Experts of a small language model: vocabulary 12385, 87.7M parameters.
Below are experts of layer 2 (counted from 0) of a mixture-of-experts language model. Rows are named router (the router's row for the expert), gate (a neuron's input weights, with its number), up (a neuron's input weights, with its number) and show model dimensions 0-127. Each number is 50 + 10 x the weight over its row's rms, rounded and kept within 0 to 99.
Before each expert's rows: "gets" lists some tokens that make up at least twice as much of what it gets as of all text; "comes after" lists some tokens at least twice as common just before its tokens as in all text. This comes from a sample of Wikipedia text that the model never trained on. Tokens count by the router's weight.

# expert 27
gets: "\n\n", "1", "2", "\n", ".", ", "
comes after: ", ", ".", " in ", " =", "==", " "
router:66 38 59 45 33 49 47 49 66 68 39 47 50 32 42 46 55 47 61 43 44 68 76 53 54 66 48 56 53 65 53 64 28 57 48 63 58 42 42 55 60 33 38 40 51 56 55 48 51 49 50 57 52 45 59 62 62 55 56 39 61 47 49 62 37 43 60 46 57 38 30 57 41 37 54 57 42 34 55 55 49 54 60 54 75 45 55 54 61 51 30 43 44 54 44 63 27 37 51 64 48 65 49 51 35 37 52 53 54 53 62 43 55 54 48 36 45 47 57 44 55 54 53 59 56 48 48 43
gate0:53 51 37 57 36 50 43 32 54 39 66 58 44 54 55 53 36 38 42 31 53 50 56 42 45 41 61 32 60 61 56 55 40 62 57 39 58 51 46 51 64 55 64 48 53 46 41 36 63 48 65 50 59 37 55 55 52 54 58 72 41 59 50 41 55 54 36 31 34 64 48 59 53 43 46 69 47 46 57 40 53 42 58 51 34 39 40 47 53 48 59 54 49 55 45 44 49 67 49 30 73 62 49 41 30 43 74 47 52 57 52 50 42 64 56 57 49 54 31 50 57 49 42 54 69 50 51 55
up0:61 49 59 55 57 40 42 64 49 53 43 43 47 45 44 31 55 63 42 51 47 52 40 39 55 47 56 72 38 62 36 44 47 34 44 38 50 46 52 45 40 43 43 55 48 57 53 48 40 34 47 47 57 43 49 55 63 45 60 38 66 57 46 68 62 46 63 72 71 64 57 45 40 48 55 41 43 40 42 59 47 45 45 61 38 68 53 52 52 43 34 53 57 45 60 56 48 39 32 63 48 54 41 70 62 46 46 57 35 36 34 49 31 34 37 56 53 51 45 61 46 75 50 51 35 48 47 59
gate1:51 40 40 52 51 52 56 45 57 47 58 44 56 46 47 73 46 48 54 56 60 56 52 44 36 55 53 34 72 58 40 50 43 52 45 47 54 43 46 63 56 56 53 38 66 50 41 44 69 64 49 52 54 65 51 45 50 46 36 57 46 64 50 34 36 56 35 43 47 57 43 32 54 61 57 29 58 40 38 58 42 52 39 27 42 53 67 59 61 41 57 49 65 70 38 35 56 34 52 39 63 30 63 63 50 39 41 43 60 35 37 44 46 42 45 54 46 49 66 61 41 50 37 52 70 39 54 50
up1:47 39 54 49 67 43 46 38 52 49 50 58 63 50 43 26 51 58 58 57 45 57 63 49 34 53 44 23 28 49 39 52 44 54 37 57 30 48 46 54 58 44 40 54 44 56 72 39 61 64 37 54 37 47 48 48 28 54 68 27 41 52 40 53 49 42 54 57 49 31 62 57 55 54 45 56 61 74 45 33 60 63 60 61 58 66 52 25 36 54 43 68 61 44 59 45 37 49 49 39 53 60 55 55 57 68 44 51 57 59 44 50 41 56 74 54 46 33 60 66 51 61 60 60 59 55 36 41
gate2:35 54 51 47 52 65 41 68 52 60 39 66 47 38 40 59 52 59 43 41 46 63 46 57 40 48 48 67 34 54 45 52 63 56 62 57 54 44 61 34 65 43 37 58 53 48 46 41 41 40 48 52 51 42 67 57 50 55 68 38 52 62 56 50 40 62 74 36 49 46 46 57 37 39 58 43 42 55 75 50 35 47 36 49 44 39 52 61 51 69 57 61 59 50 42 49 60 39 46 54 64 56 61 56 50 60 59 58 40 61 69 46 45 56 43 56 72 21 35 63 49 49 46 48 64 51 42 47
up2:60 54 51 38 58 57 54 56 45 62 55 65 45 33 57 62 62 44 36 45 63 39 39 53 51 49 64 46 52 37 60 55 61 53 61 52 36 43 47 62 44 46 45 40 37 42 57 37 60 61 48 63 64 67 48 52 65 50 67 51 63 37 56 40 52 51 54 57 39 22 43 60 35 59 49 46 75 50 42 47 56 40 73 34 57 45 50 66 63 51 56 42 44 37 53 33 58 50 48 55 41 48 52 45 64 66 59 40 67 49 50 49 54 40 41 58 53 38 69 58 46 61 55 53 50 38 52 41
gate3:55 70 51 50 46 45 52 40 61 50 67 44 48 43 44 68 46 55 51 45 41 43 35 65 59 33 42 53 72 53 50 33 47 48 53 42 50 62 46 57 61 53 34 52 39 47 37 56 39 41 48 59 47 47 21 51 65 65 44 47 64 49 35 38 46 58 47 55 49 52 69 33 59 57 59 47 44 27 63 58 60 35 54 54 64 43 62 62 55 58 70 40 60 51 21 36 58 56 65 42 51 45 48 29 57 40 45 42 51 54 68 35 54 56 55 62 45 50 40 48 56 44 46 33 53 60 61 39
up3:43 38 35 61 50 44 48 62 30 66 29 56 56 47 63 46 66 48 49 39 60 46 59 33 50 70 65 50 42 59 48 41 65 46 55 60 48 40 60 44 37 48 60 43 54 43 55 52 44 54 51 34 64 53 58 51 42 39 48 51 36 58 56 59 56 39 54 43 49 50 60 61 55 25 42 54 52 71 57 46 48 62 74 49 37 50 36 59 51 41 39 58 57 66 56 58 47 54 31 68 52 44 44 64 48 55 43 65 49 45 56 55 51 35 31 58 70 40 64 47 49 41 64 68 54 41 33 48

# expert 23
gets: "\n\n", "\n", "-", "The", "| ", "|"
comes after: "\n", "\n\n", ".", "-", ")", "=="
router:55 61 55 51 41 34 70 55 43 60 63 60 29 46 56 47 60 55 57 47 26 33 53 63 55 47 51 57 69 56 42 57 45 44 68 48 51 68 39 56 58 54 46 44 50 52 42 51 55 40 50 38 41 43 40 28 45 38 57 39 42 47 38 52 44 46 33 45 41 41 70 42 47 46 57 46 50 42 43 59 49 59 64 43 50 39 47 42 47 41 45 43 57 44 45 52 59 62 70 54 53 50 62 55 31 61 52 40 40 61 45 45 43 57 60 52 61 65 53 30 61 34 62 39 48 66 57 55
gate0:39 52 52 43 47 68 48 43 58 60 33 41 52 47 46 48 40 31 47 47 63 39 60 60 43 40 59 56 69 45 40 49 47 69 66 67 60 48 40 41 45 57 58 70 55 37 42 60 46 51 72 33 63 48 52 57 62 67 61 63 54 51 42 56 50 57 70 47 29 60 63 58 39 49 47 61 50 26 53 63 54 58 60 44 61 40 43 53 40 53 54 38 42 57 32 57 39 55 67 61 46 30 40 49 47 40 50 54 65 55 50 43 57 42 49 56 59 42 24 52 53 60 54 71 40 48 47 33
up0:50 54 43 52 33 62 46 61 48 57 49 36 55 36 67 60 50 41 42 56 50 42 50 49 49 52 38 68 56 36 53 45 37 48 35 52 51 46 47 44 45 44 47 55 55 42 32 62 43 48 50 40 55 61 52 50 39 74 29 56 40 50 45 49 40 60 56 42 49 47 65 63 41 42 50 47 51 47 50 42 48 57 59 54 53 48 49 57 32 66 49 44 53 39 43 44 54 57 58 49 55 59 60 62 40 40 68 30 35 55 55 49 47 68 70 66 29 55 39 41 55 46 60 44 35 53 27 53
gate1:56 36 39 53 64 63 52 40 46 46 53 40 40 56 51 30 31 61 37 44 45 45 35 59 51 41 68 57 70 39 48 55 74 52 32 52 69 50 39 48 63 42 43 47 59 61 42 30 52 47 44 62 75 36 52 47 40 49 42 44 47 47 68 61 61 54 51 54 45 51 51 49 60 48 59 37 46 59 48 36 62 55 46 59 47 72 65 30 38 44 29 36 54 60 52 55 57 45 42 52 63 42 49 54 52 45 56 77 44 54 44 44 59 52 51 46 52 66 46 60 52 62 39 48 64 37 56 31
up1:59 50 58 43 60 61 53 44 53 54 66 52 40 42 40 49 54 62 56 59 55 47 55 55 34 39 57 74 62 30 31 50 65 48 51 50 50 34 65 44 59 33 31 39 66 67 31 45 32 45 43 46 60 45 50 47 46 43 47 47 49 45 44 68 59 58 56 51 45 32 53 51 61 46 56 34 56 30 52 42 55 62 42 65 47 68 74 30 43 58 69 42 33 56 38 45 57 50 56 43 66 39 44 36 53 46 40 67 55 54 51 40 57 53 44 47 59 61 46 42 61 49 71 40 67 52 38 37
gate2:53 54 47 58 51 44 53 40 52 39 40 41 49 38 51 57 42 55 64 45 49 45 45 66 53 63 47 35 55 50 37 34 57 45 44 45 36 68 41 49 51 44 55 54 54 41 46 51 41 44 35 44 52 48 33 49 52 64 38 45 56 41 42 54 45 53 46 52 39 25 63 64 57 54 56 54 51 61 44 55 65 33 67 48 43 55 41 46 48 59 71 40 71 49 48 45 56 41 47 61 65 52 51 46 43 45 51 32 53 58 31 46 49 41 58 55 29 51 55 45 38 63 52 44 46 56 70 51
up2:63 42 50 75 55 47 51 33 57 46 30 52 52 45 73 56 36 49 36 42 61 45 52 48 54 68 58 41 34 62 59 54 49 52 34 40 45 54 50 47 38 55 42 56 41 35 44 45 43 54 47 51 47 45 44 61 54 61 40 61 52 51 47 42 34 41 51 48 38 38 57 41 61 44 46 38 61 36 62 54 48 31 45 47 54 62 26 60 49 58 46 47 68 47 56 45 43 49 48 42 51 62 40 51 36 54 61 34 50 65 27 59 51 57 84 61 38 47 38 52 64 78 53 61 45 49 43 47
gate3:43 52 52 65 51 43 65 75 49 64 35 48 74 61 39 31 64 62 62 55 43 49 56 47 48 69 44 47 64 47 43 28 64 60 54 37 54 57 54 56 56 55 65 58 56 23 56 59 49 61 41 51 42 54 48 58 47 52 30 52 44 64 55 40 40 48 53 49 62 52 37 45 49 55 36 51 61 48 39 52 64 60 55 42 43 42 49 47 51 46 57 61 23 46 51 39 68 68 37 56 56 35 34 50 57 50 32 68 54 59 54 54 47 30 52 78 68 45 54 66 54 42 61 64 46 46 66 63
up3:41 48 41 53 54 43 47 36 51 64 46 55 42 31 43 54 25 37 59 44 55 47 67 48 58 63 49 42 49 57 59 52 35 62 47 49 50 61 30 67 58 60 44 62 57 55 72 58 47 54 43 42 45 55 52 46 47 63 51 59 27 61 33 58 38 55 53 57 70 48 61 43 69 57 47 60 39 47 42 44 50 38 46 65 37 50 42 54 46 67 62 54 60 30 55 44 35 41 35 50 55 64 45 55 33 51 66 53 50 54 44 52 40 68 68 58 46 42 44 51 58 48 44 61 39 56 67 62

# expert 3
gets: ".", " | ", "–", "0", " |", " | +"
comes after: ".", " | ", ",", "0", "6", "7"
router:41 39 54 42 50 51 47 61 50 46 40 55 62 45 41 36 41 62 25 48 39 53 45 51 41 61 34 47 64 39 42 36 43 44 37 36 48 42 49 46 63 53 27 67 56 60 64 44 42 57 42 72 45 44 53 50 48 37 42 46 76 32 67 60 56 35 57 49 49 46 62 50 52 39 58 68 38 58 50 51 50 60 52 49 62 63 56 42 49 63 58 60 60 45 37 61 37 33 43 50 36 52 55 56 58 31 62 57 45 68 50 60 59 48 37 39 52 53 61 58 49 40 30 63 62 57 41 57
gate0:43 31 46 49 62 50 51 47 30 59 56 61 55 44 38 30 50 78 67 54 60 52 59 54 52 61 55 38 32 40 50 43 42 39 39 57 62 64 44 58 57 56 58 75 57 64 55 44 53 63 53 46 57 69 50 29 52 39 55 51 52 55 54 47 44 39 59 66 60 67 56 64 64 48 43 59 49 32 45 44 46 47 49 46 42 58 43 47 41 35 42 55 47 47 63 47 57 51 27 56 58 34 34 67 59 64 56 64 48 45 38 47 49 45 45 44 64 57 63 50 45 50 42 57 44 44 43 46
up0:51 57 48 58 55 45 29 54 53 44 47 48 39 38 38 61 51 53 49 68 57 64 59 46 52 64 45 41 56 51 58 51 48 36 55 45 57 50 45 49 58 47 44 48 76 55 52 60 42 60 39 47 53 53 38 47 47 30 31 47 47 60 50 56 49 61 57 67 38 51 39 56 64 31 47 50 39 40 45 45 61 55 58 44 55 41 34 56 35 50 58 50 61 53 40 24 42 46 40 50 44 50 51 50 41 59 45 65 62 48 41 57 48 59 66 62 62 38 37 48 51 56 58 47 62 32 32 68
gate1:63 54 44 41 54 51 51 56 44 42 47 53 53 71 36 42 42 48 55 56 67 64 70 54 46 59 65 55 44 40 47 58 59 39 48 61 49 49 47 78 55 45 48 38 68 51 54 33 47 53 48 42 57 55 49 55 57 55 75 43 37 57 70 54 43 46 51 54 55 43 53 67 56 42 60 67 47 51 50 49 50 51 43 54 33 54 38 46 48 67 48 57 49 53 62 64 34 50 48 47 69 32 53 44 40 44 63 58 45 51 44 50 55 46 66 54 48 44 76 53 52 49 47 53 51 49 42 47
up1:56 75 48 48 42 52 50 40 60 26 55 53 37 55 43 62 56 65 43 43 45 32 60 58 58 52 34 51 45 62 61 42 56 64 42 46 39 72 67 52 77 56 56 53 48 55 42 41 57 58 53 43 51 48 58 43 48 53 62 65 66 27 58 43 61 57 50 48 51 62 62 54 43 37 43 49 45 40 55 61 56 66 47 45 64 49 54 39 51 44 50 61 41 58 62 44 59 42 53 61 48 60 44 62 46 48 51 61 48 64 73 43 68 75 40 49 66 29 49 30 58 55 50 50 32 69 40 33
gate2:42 51 39 44 44 38 49 67 69 38 56 52 33 43 56 64 51 49 55 56 50 66 52 55 55 57 52 56 62 69 51 51 34 57 61 47 37 62 44 58 45 43 54 47 52 39 65 40 52 50 48 53 51 46 58 32 56 41 39 45 42 60 57 47 45 41 46 48 52 22 55 36 31 32 51 59 59 59 56 50 57 63 39 44 52 58 33 41 40 43 48 59 46 59 51 41 42 60 54 48 51 66 59 47 51 48 33 47 25 54 40 43 39 55 58 45 45 47 68 58 52 65 42 39 57 60 48 47
up2:76 59 46 52 60 59 62 42 39 52 57 39 45 47 50 36 57 63 50 69 49 41 36 40 43 45 74 39 58 46 31 43 64 33 48 51 46 42 51 61 60 55 51 56 65 68 60 52 42 44 52 55 46 58 40 40 37 52 56 49 48 57 48 53 42 58 40 40 56 52 56 52 65 53 54 62 66 46 58 65 51 41 49 62 54 51 67 57 55 34 46 48 47 60 55 61 61 60 44 56 66 28 67 60 46 51 61 63 49 36 42 41 42 42 48 53 64 29 63 60 34 28 49 63 35 53 38 35
gate3:48 48 67 49 44 48 52 55 41 43 42 53 57 50 50 53 44 59 55 54 39 67 62 44 48 50 37 66 41 55 47 52 55 58 51 41 47 69 61 29 46 37 59 47 52 31 41 40 61 62 36 65 56 38 51 64 41 26 66 54 56 55 46 44 40 42 42 64 53 45 49 56 65 26 51 71 31 66 49 55 56 68 46 29 54 61 51 45 38 69 31 59 54 63 41 55 49 56 48 45 59 59 52 45 63 60 71 55 62 39 42 59 48 55 55 48 54 38 44 38 67 51 57 43 46 60 60 52
up3:54 59 51 62 53 48 42 45 47 53 44 62 49 47 56 42 59 39 58 41 43 50 50 53 47 60 39 29 57 52 42 56 60 63 51 49 58 71 58 43 46 42 61 39 45 49 52 44 55 49 45 49 38 62 38 44 43 49 52 50 58 59 52 57 48 49 28 42 54 61 50 30 58 25 45 58 66 45 23 54 43 55 60 48 43 52 57 40 39 33 44 61 62 54 70 45 47 53 53 31 77 33 38 43 46 50 35 46 45 48 32 45 25 56 30 50 40 44 51 59 34 60 46 65 71 52 39 50

# expert 30
gets: "\n", "-", " as", "|", ") | ", " second"
comes after: " |", " |  |", ")", "\n", " |  |  |", ") |"
router:56 41 66 36 43 61 54 64 46 59 52 56 35 58 50 52 42 51 64 41 44 36 39 42 43 50 46 39 60 53 49 55 55 67 54 56 65 46 48 61 59 50 42 40 61 49 64 51 55 55 50 52 49 51 59 58 44 45 57 42 36 55 61 67 48 50 29 59 64 41 57 61 46 51 42 57 42 56 39 66 35 40 42 35 38 63 52 36 47 44 68 41 54 65 47 35 30 42 55 28 75 54 69 63 46 49 37 67 42 37 54 63 33 54 43 41 56 69 53 64 55 50 44 37 54 51 49 47
gate0:44 58 62 52 32 34 54 56 64 50 58 46 43 45 49 52 57 65 55 54 56 49 50 52 56 43 51 49 60 40 67 50 54 63 44 46 44 51 42 38 60 75 24 58 38 44 59 48 42 68 45 60 40 46 66 46 44 52 48 33 46 47 53 49 68 61 46 55 54 34 61 43 57 59 53 65 42 50 63 66 45 25 62 59 51 60 50 41 47 52 35 48 52 53 63 51 55 41 52 25 52 66 39 53 44 49 61 60 32 72 57 49 63 62 47 54 35 55 48 49 59 51 31 59 48 64 60 51
up0:56 51 50 54 33 43 56 63 49 55 66 53 59 44 50 39 49 47 48 60 67 44 49 52 41 55 63 42 64 33 46 61 48 46 41 51 50 50 41 55 54 60 47 36 49 48 50 41 56 75 45 50 65 53 58 43 56 31 32 54 45 44 65 57 54 54 36 63 48 50 54 25 39 52 43 55 46 40 45 57 41 39 58 37 53 56 66 43 53 56 50 40 36 52 65 56 65 45 42 29 60 51 30 51 47 39 68 53 19 65 51 42 43 61 49 46 47 47 52 53 53 49 38 42 47 41 53 45
gate1:29 40 54 53 47 53 44 39 57 33 37 43 60 61 51 60 56 57 45 60 36 55 47 50 31 46 53 63 38 56 48 47 65 49 55 43 31 38 44 34 48 44 42 47 56 34 38 56 42 47 69 40 59 52 32 62 40 50 40 47 40 65 54 54 46 62 60 59 50 49 37 38 71 38 49 53 74 46 60 56 58 51 41 57 35 71 57 30 49 71 60 64 54 62 55 63 60 47 42 46 43 43 31 44 49 61 40 58 36 45 29 41 74 55 38 55 43 52 42 60 42 44 45 41 53 34 57 46
up1:35 57 35 61 53 44 58 47 59 53 60 44 60 50 49 36 37 46 43 54 50 68 62 62 68 64 38 55 34 43 49 43 34 53 46 39 46 50 38 51 38 51 50 49 66 55 49 43 45 70 38 44 58 53 46 43 53 44 53 27 69 45 38 45 39 43 61 58 39 40 38 60 52 56 48 51 60 43 48 38 55 49 48 58 47 49 53 60 50 41 52 42 42 44 43 42 37 57 39 59 63 35 37 54 38 48 57 39 39 59 88 46 43 51 45 51 59 49 53 45 63 54 37 52 41 53 54 71
gate2:56 67 31 61 41 48 41 53 57 54 56 51 39 62 62 59 50 39 45 69 61 41 64 45 48 60 44 34 31 39 34 59 60 46 65 40 45 35 64 57 58 57 50 42 40 38 61 45 41 58 34 54 40 60 72 45 40 43 45 36 50 52 41 41 40 58 43 57 47 52 59 57 79 55 46 53 66 45 53 56 38 53 57 44 43 44 39 66 35 55 36 53 54 43 61 44 64 57 48 45 59 39 52 52 49 39 48 51 62 39 40 56 80 57 51 58 50 50 53 67 48 55 47 57 65 55 29 43
up2:53 54 39 57 64 43 27 42 43 57 49 42 43 61 53 48 53 57 59 43 50 43 31 56 39 49 43 61 48 64 55 52 43 54 59 49 38 42 56 55 50 56 32 45 40 57 51 34 64 35 56 50 45 47 36 46 37 41 45 34 59 40 52 45 27 42 48 49 64 49 46 57 60 47 47 36 30 41 35 50 42 45 48 48 68 48 55 64 43 53 55 74 59 66 46 68 47 64 69 34 59 37 69 39 56 35 55 60 51 51 47 45 58 51 59 48 46 54 47 49 43 50 51 66 26 57 57 28
gate3:53 46 75 52 63 57 59 43 69 49 33 64 46 51 40 53 83 56 57 57 51 54 45 57 63 36 68 58 35 64 38 56 60 66 60 49 34 46 48 34 42 60 46 48 54 50 62 49 42 63 55 53 28 43 40 34 45 49 56 50 55 55 34 51 42 55 56 47 40 39 75 58 69 42 48 51 60 50 58 58 54 37 24 57 36 64 42 44 40 49 64 55 45 44 62 25 45 39 37 66 48 53 39 60 56 42 62 36 52 60 47 43 55 48 77 35 72 57 58 59 46 55 55 58 50 53 64 59
up3:50 39 52 53 60 55 70 41 59 32 49 55 45 50 44 56 67 76 64 50 58 44 40 50 50 35 64 62 38 69 37 56 43 59 54 45 57 47 53 43 39 48 38 53 50 59 44 53 53 58 52 34 52 36 47 40 44 47 39 62 48 56 38 60 49 49 61 56 44 43 71 54 54 47 41 49 52 40 49 82 43 40 31 64 45 56 46 57 39 42 47 54 66 58 63 52 47 64 46 63 59 64 46 49 60 36 54 40 56 61 44 33 42 54 66 34 63 65 62 38 40 49 47 56 36 54 57 50

# expert 9
gets: " | ", " for", " |", ", ", " (", "),"
comes after: " | ", " |", "R", "1", "0", "D"
router:63 30 60 48 46 68 60 46 41 52 47 55 66 28 45 57 42 48 52 46 75 48 50 47 43 64 50 39 42 52 26 61 39 50 45 52 55 48 55 47 51 43 38 50 50 55 58 60 25 65 30 51 52 50 39 47 47 41 55 51 47 50 34 52 59 65 54 63 55 39 52 55 48 60 53 50 55 65 32 43 40 57 54 63 50 57 32 48 53 35 72 46 59 43 45 59 24 41 47 30 51 59 59 52 62 58 37 55 54 46 58 58 55 47 39 40 33 73 52 50 62 45 34 63 62 59 58 52
gate0:41 66 65 49 41 44 45 49 54 32 54 53 53 46 57 51 61 44 48 65 42 68 46 53 28 48 51 58 49 57 46 51 43 55 65 63 53 81 42 46 75 64 45 56 48 41 37 49 60 61 41 46 38 53 62 45 48 45 65 54 25 80 70 38 36 68 68 65 60 49 61 33 60 46 38 41 35 58 44 46 42 50 44 44 32 58 27 60 48 47 48 43 60 51 46 31 45 60 46 53 43 47 66 66 58 49 56 46 51 48 45 51 57 41 49 60 41 35 48 41 60 48 56 57 54 40 59 35
up0:63 58 50 67 45 53 40 48 29 45 53 60 58 55 45 38 49 49 52 58 29 48 44 69 42 56 37 46 46 44 39 50 53 43 46 49 50 74 58 62 58 53 66 52 45 39 58 51 45 48 32 37 47 56 37 48 47 55 49 41 40 63 47 53 37 52 66 61 54 52 67 32 59 35 28 55 57 34 56 56 43 56 33 47 30 60 37 43 31 32 47 52 63 58 41 65 53 64 45 37 56 29 56 58 48 63 54 43 44 39 40 51 50 40 36 78 42 48 51 53 47 44 52 69 42 36 77 41
gate1:52 57 30 74 50 39 61 47 61 34 74 51 53 50 57 38 46 61 51 46 46 35 52 44 55 44 68 48 51 33 59 37 56 50 43 57 45 58 49 63 47 55 60 31 47 36 50 41 45 60 43 51 44 62 37 49 52 72 53 46 38 43 46 56 48 40 34 49 63 48 49 36 49 52 40 45 49 42 41 61 43 37 59 52 45 55 55 42 49 47 55 45 58 57 67 49 53 48 44 65 56 39 51 71 46 37 59 49 43 54 55 46 67 60 77 70 66 48 36 40 52 51 48 41 39 68 52 39
up1:43 52 65 50 67 43 42 50 68 60 38 39 38 56 54 47 53 53 54 69 35 52 59 41 46 32 32 41 61 62 51 53 45 66 71 66 37 46 50 29 52 51 42 58 63 54 46 52 52 41 71 54 48 35 71 59 48 45 54 39 61 54 58 50 59 57 46 39 48 39 65 46 46 37 40 55 56 50 74 54 48 53 50 51 49 39 46 45 61 57 46 55 49 40 26 41 52 42 58 49 57 41 53 37 49 61 47 45 61 54 55 50 41 54 49 41 38 51 45 59 40 56 55 50 66 40 45 43
gate2:49 41 61 47 54 47 34 54 56 46 55 43 39 57 63 54 43 47 64 50 54 51 64 52 43 30 43 54 60 78 53 47 48 42 62 68 61 43 67 44 54 56 66 51 63 54 39 51 55 55 73 54 55 60 52 57 44 63 50 47 40 63 42 39 30 48 49 40 52 77 49 34 31 65 54 27 42 43 39 57 59 54 47 59 35 37 59 64 65 48 49 37 53 53 39 58 55 47 54 69 48 57 53 53 60 57 48 54 27 43 56 51 38 54 41 65 73 44 62 60 44 51 49 45 65 45 44 45
up2:64 39 42 57 39 30 47 38 55 47 40 47 38 54 41 37 63 57 42 39 53 34 43 57 68 59 63 60 58 36 58 50 46 70 39 47 37 64 41 45 58 48 39 52 40 45 43 35 48 58 39 52 50 30 53 35 52 41 40 49 68 34 64 59 70 51 52 57 46 41 64 54 58 45 29 69 47 65 58 43 53 38 38 47 56 52 28 24 48 60 40 37 40 44 62 50 47 65 44 54 32 53 38 64 57 28 55 59 46 76 46 38 62 41 56 39 16 48 46 51 70 52 54 45 26 58 56 42
gate3:50 50 42 51 43 38 28 55 37 55 62 47 54 59 52 41 39 69 60 52 26 40 48 53 56 39 50 63 50 46 42 27 50 66 58 44 41 63 60 49 55 75 36 57 42 41 41 39 45 56 55 49 55 54 50 47 49 52 46 53 50 48 48 39 31 61 51 56 59 53 52 51 49 43 42 44 58 51 33 58 30 44 50 46 36 62 33 48 52 74 54 44 56 43 39 47 74 51 67 63 45 52 56 54 50 63 65 46 45 42 38 57 38 43 47 63 42 53 49 51 36 59 48 46 57 36 60 31
up3:66 49 57 49 41 56 48 62 38 52 79 61 59 51 53 55 42 65 60 61 40 57 37 42 57 40 48 51 42 37 53 43 36 68 58 35 42 52 53 51 46 57 46 57 48 57 39 45 52 60 62 39 48 59 47 48 45 37 53 53 49 52 34 55 32 58 58 51 64 47 55 54 56 54 60 49 55 55 35 61 27 53 50 53 34 50 25 43 35 65 51 47 58 43 50 35 55 57 60 54 38 51 56 42 35 51 47 45 55 35 32 48 42 46 37 65 48 66 62 35 47 60 41 50 49 41 73 34

# expert 17
gets: "\n", "1", "2", ": ", ")", "6"
comes after: ": ", " | ", "°", "′", " (", ") | "
router:56 69 59 54 48 42 67 38 52 55 36 54 44 42 60 66 41 44 52 55 63 56 66 50 56 48 29 40 58 48 39 42 52 47 51 46 59 40 38 55 48 64 36 49 33 59 68 63 52 55 37 61 56 53 74 49 41 57 46 53 55 34 43 38 60 57 45 36 58 45 53 56 43 56 48 69 44 56 33 31 48 48 59 44 64 44 73 62 58 42 27 43 28 37 61 53 49 51 36 58 42 54 53 44 53 49 50 44 49 59 69 58 58 49 59 40 44 47 56 46 44 33 37 48 34 66 27 53
gate0:69 67 52 43 53 49 59 36 49 44 73 56 26 36 31 61 51 39 63 53 62 45 55 69 58 48 52 45 37 43 50 43 40 64 48 63 44 47 46 56 51 49 51 49 57 30 56 41 50 61 31 29 32 65 57 49 61 46 53 50 41 29 44 56 28 55 56 72 52 36 41 42 77 47 39 61 45 34 52 58 55 41 48 39 47 39 57 57 44 67 49 49 51 50 57 43 44 44 58 50 46 54 61 70 25 45 41 60 52 60 48 62 44 48 49 50 58 32 61 37 46 43 59 52 41 48 65 65
up0:53 61 40 48 34 46 36 40 81 53 37 39 30 49 46 60 52 45 58 45 35 54 60 53 50 57 56 69 44 68 65 68 49 68 59 62 40 48 53 30 41 29 48 66 57 43 42 54 46 37 44 57 44 37 56 65 57 56 48 49 55 53 61 43 53 66 57 53 58 60 53 50 51 40 43 63 43 58 71 45 48 52 59 41 53 39 52 57 47 62 55 56 49 57 49 57 40 43 55 62 58 65 65 58 46 58 44 60 70 62 51 57 62 72 61 33 46 48 44 46 64 58 63 29 46 54 42 48
gate1:38 46 63 65 32 41 44 54 49 55 64 54 42 45 57 50 64 50 46 34 31 50 42 56 46 45 59 66 67 64 56 47 53 47 58 61 67 42 58 54 44 53 49 45 55 48 30 53 59 46 52 47 62 51 50 57 57 53 52 63 59 47 55 49 47 61 31 40 44 55 35 48 45 61 40 47 47 40 58 55 48 43 51 51 16 36 60 57 66 27 53 66 54 61 50 44 45 72 50 71 63 43 55 53 61 57 43 61 40 69 67 45 47 60 61 39 48 40 50 43 50 61 48 48 62 44 76 56
up1:50 72 57 38 37 44 52 47 53 56 51 59 51 30 30 58 47 43 66 44 57 68 49 50 48 50 35 43 54 46 56 51 37 46 48 31 57 40 45 61 24 47 32 52 44 60 39 63 48 60 32 52 54 67 62 61 43 46 43 69 41 43 40 56 57 44 42 40 49 49 43 58 43 52 53 64 53 52 42 45 44 61 53 47 46 50 64 57 59 27 40 70 55 31 59 35 48 64 33 59 45 63 57 40 52 56 39 64 30 59 69 43 46 51 48 50 61 30 59 41 44 25 60 42 57 57 53 54
gate2:64 52 68 56 43 35 22 63 51 58 40 46 49 41 43 54 52 45 53 52 55 50 52 63 67 39 48 57 65 50 66 39 64 57 56 52 56 62 40 37 69 37 52 61 55 47 28 53 52 30 57 49 58 56 54 43 45 45 58 43 75 44 60 40 61 47 65 44 48 47 45 45 57 33 40 56 34 47 67 64 48 34 50 45 50 47 43 45 54 78 52 51 69 49 47 31 75 51 62 47 52 46 44 53 50 36 59 36 31 59 49 21 46 51 52 71 43 48 42 52 52 46 35 55 50 68 51 33
up2:39 34 40 52 34 58 54 36 52 43 60 39 68 61 66 32 53 55 50 35 45 45 40 43 41 52 69 39 46 61 46 49 48 57 50 42 34 41 55 43 41 50 42 42 60 43 52 49 50 69 44 34 55 36 39 46 57 50 39 58 35 61 44 58 48 42 45 38 53 78 53 44 49 66 49 40 60 55 34 57 59 60 46 59 46 58 37 57 51 48 37 51 36 66 34 61 34 46 47 53 54 45 67 52 66 53 34 67 66 33 45 90 55 44 63 41 57 62 37 60 49 58 66 38 56 51 48 78
gate3:15 49 20 51 32 51 41 47 54 47 71 65 63 54 61 52 45 61 59 52 44 59 53 43 58 56 64 39 45 54 53 32 38 38 60 61 41 46 50 41 49 64 52 45 63 36 30 63 59 58 39 58 45 58 47 50 59 50 46 58 61 66 61 43 58 55 43 39 49 51 50 42 70 60 31 39 53 35 47 61 54 51 50 63 38 48 34 57 38 38 64 47 46 62 39 58 57 66 65 65 62 47 44 57 53 48 54 42 50 52 42 49 41 72 52 60 51 62 55 41 45 52 41 30 55 56 68 42
up3:26 57 18 40 37 49 46 44 47 47 53 76 65 47 45 61 38 47 59 50 62 54 56 54 49 57 51 30 32 44 51 40 39 32 54 37 46 42 55 57 35 49 47 44 62 50 47 70 53 66 34 64 48 60 52 51 44 42 34 67 39 61 50 46 63 49 45 44 51 39 46 46 74 52 36 56 47 34 41 50 50 62 60 63 56 61 38 59 46 40 60 50 42 49 45 47 46 60 50 62 54 41 49 43 57 56 36 35 51 41 53 51 49 61 61 54 54 63 59 57 42 41 53 32 56 55 67 57